From a checkpoint of a small mixture-of-experts model trained on Wikipedia.
Size: 9 layers, width 512, vocabulary 4096, 66.4M parameters.
Below are experts of layer 2 (counted from 0) of a mixture-of-experts language model. Rows are named router (the router's row for the expert), gate (a neuron's input weights, with its number), up (a neuron's input weights, with its number), down (a neuron's output weights, with its number) and show model dimensions 448-511. Each number is 128 + 24 x the weight over its row's rms, rounded and kept within 0 to 255. Numbers have three digits each.
Before each expert's rows: "comes before" lists some tokens at least twice as common just after its tokens as in all text. This comes from a sample of Wikipedia text that the model never trained on. Tokens count by the router's weight.

# expert 2
comes before: " |", ".", "–", "0", " |\n", "6"
router:137130095131166101133140121129110135131115135105123122138099098106112111131081155135108129114154145129111132161168108073137126208156116164160131129068100120121120120102184130116096145162122118
gate0:096146138122138166114109134144131122106063130148132151137136130119168135124149125125154134134111121120143144159103170131132139097124138158110084122109174128124128117151108113125152112102144138
up0:095113081128127166127146146145173107132126109162159168135134120126138140116163114177152129143147132163118108185102159160078141115115130129093133144135112148136126130103118121145134116118118135
down0:107145102159135138124136092105149081117152114147133129153130136149099120141139137097105109132118159091174126144098136124137105144116109128189149125094107092116122122127162181077084107082118115
gate1:151146154109129086085110121153130136115119092120114121084107136154131150078137114130146125100159112150114114081165125151133150099124139152087118154143151097160149135148103096141145119066129103
up1:124124119111138098155091183137121150140121145134142135068173110121138112153138093118156113122176161135156172062160153138116127157163126151138082094109118114132139131091118128145114178126090124
down1:122123147079150119129169153119117118110122133154094144125145140173122140140140139125101151169142158143158120134104123123144133106161123123141098133098139132114149126151188141107176149131123091
gate2:141170143143124111145150117105150147143113156106104150130128126126140177131176098101123127180126119138143166137180082130124116103110142169163085065107146164133135119170110142113074126155156143
up2:114097117080066106117094188156100144153129084139116122113127113111115157158139110106153097095123167147100142114152160144132154172162126170169122086088105165124154102121132113127108160178138165
down2:099126091151147121099141151125116121194114095154125144059133145102110161116156096151167154111099104157112101112143138150116172170141158147162137110066126097121131115196134121106139177116131153
gate3:113137112120148117169119114100126145159136110169130121136156062186132162110128115134092133146120102167160129098137149135081150129084136184118131122139112113124093138130136128140117092136158133
up3:158147153109151169144160108127125160096122157155155176077093144134136146132132161127119132127113101135154133090140139142139151098142150121115155151151109173115129161104107109147069102124151136
down3:114126156145134173103136086081142146071114111164143148129114135130127126119118094156147113097113130139149126148131091143142101153156116112105093176099090122127131085130109136155082145152115128

# expert 0
comes before: " the", " a", " his", " an", " which", " its"
router:166097087113160157116105111132126140093108122152101157063141123123137151115114128119099152141144136146145089147104120143111134133170116121102121164102109092157095120133149130092106063112150114
gate0:141196135151172160148095173146122154136119144144124083120105115117079130162145125117093134099119107112112154113102121130140109111128112154126112112143129120092145174106138115124154128118100125
up0:135115083194148130151080089168153154147151122154095084123100157097110081114159132102081101140144162130130166133091151097104129133158114128124146149120184174113154170149117138135148122155135178
down0:129178117153146120095094094138154131127125141109145102139136110095095121129105113093158125130137108105139096157146127101118113168104101098092150090128112149108141144138126133152144060120145166
gate1:144130112163121120133115142117144126122127122127112095126122109088128139142108118129082161166121159093134134114130135061131130157087090109146151147120074144091152094093130111135110142099126110
up1:130127112158155076089172131132173114092088129153126089094136173101088141109098156128087124100096115069114105105145107102118148123091138131122162104106088125102136157106109171161151144167151159
down1:160128175114114162117155123125100146144101115098123169144130142140096165139151141164094108142108119054077142160112092136110121121172137136122140102122087107157120127094123162168178153121152137
gate2:081143087165131104144130141131160081121129142121170089196119152114119139118126141126089107113133125126097147111123133104113150093134119118126140091145144177137141152132124109157142148125154121
up2:095141166121143116114136075171121139128110120153085132139131158141154109154130114156102145094133126148130160117129091117147108139127106133123161179110150131118196108167140116139143128124092105
down2:099160118081163175192129155128088146168107113103149105095097120097190137155132124115166130108134137162134160183090146132127149187142097122111149149126113132115141162156134125131104124158153101
gate3:109161192141171106114133148118129134195121126115096097120116111133108117164148129163134097165152125158117136134128113073102127095134134123134119090152104127124125098134105128168156144142136117
up3:086089101159110105160183125138148159116118116116133114110153123123120135158131123132131156101077123137126131116098129132182122121120162172136118154112117146099130135097137130107129161133161104
down3:108148125162124124141179113103127142089144106109120138081110169116145120126094139136121127121069150123139135099119143189175135117143096173156114128128133120140089143145154135110101162142174144

# expert 1
comes before: "-", ":", "\n", "=", " •", " Born"
router:143125102123114090171136157137090125124142115157075128141155126088130167128163078098169139144101142180128124137075127144107144097127124123094150138141140101186091089142134128147126102068117120
gate0:139115137123136124104102118139095093099141098137106142159109163048132139124147099171153095141103108199124121121074132116184091107154108133174204103120148123076134157166154119094135160130135171
up0:134117130130097163113128136156135094106165132087101148163106133109103161089168123118130133106134098122106117134122114124101143116153132145130132140115123157136082112129124078173088182148139132
down0:146130127114172125130091119109153110121120133116134125151151145161136116149135180138144135143109097096168103084191153137071143131149110142125127184119128151162123121119124099118124088112152127
gate1:132153117126118138116133113063086136129089112158142149142124152165105090140119125140106083080133113142198159117160153142150116105147166109141129177111090145148094107124159138145140144103150114
up1:116159134119130146109120118128111124117157105135129168104138105145109101138111125101102136155138074147172103126143109139146125130081129133102113114128107163166097103104174120156112116136133120
down1:122146114102119173141140078116119134076140135100095096124154130132144096144141125134119145137134118104152121153145154110138157096135121162115182116131130166138131145133118086125157133096132124
gate2:142109129156082127124125110140095121150132146153137116135104113142155186114127108193135093105139089109081082133114122126133148128098131120131150093136124105088162159161123154112161132124148121
up2:164153141163132133169098067090121156109139143094116104112113095104149131130121176064129157152144094170133110096140136133171172106120103171114079147106141133122145152108156088120159145142090115
down2:139123119117103169142126084113116139095108138149118125155120122164168149133161111123110108102124111127167128152121141096139105141130147148140161098127143129139136129128120082148079177129148134
gate3:145132165112123109160144141115105105115074092165120084127131152107096168132148125106120097131106077111118122127151151162137094141148143077131141136116142137138107118139099157096101128134146089
up3:142125182093119087130148154185118083161116173084177102115137102144121168111106122109142152160138097108089077168132153115096129122169109136118136134103175121098150170106084151099094194117147157
down3:121121109117104101133113149117127145171168138158149112117087115092107151151152121151131129152131142127137122129133128129154154146158159103120130162116116143064159171126138133127118144148123122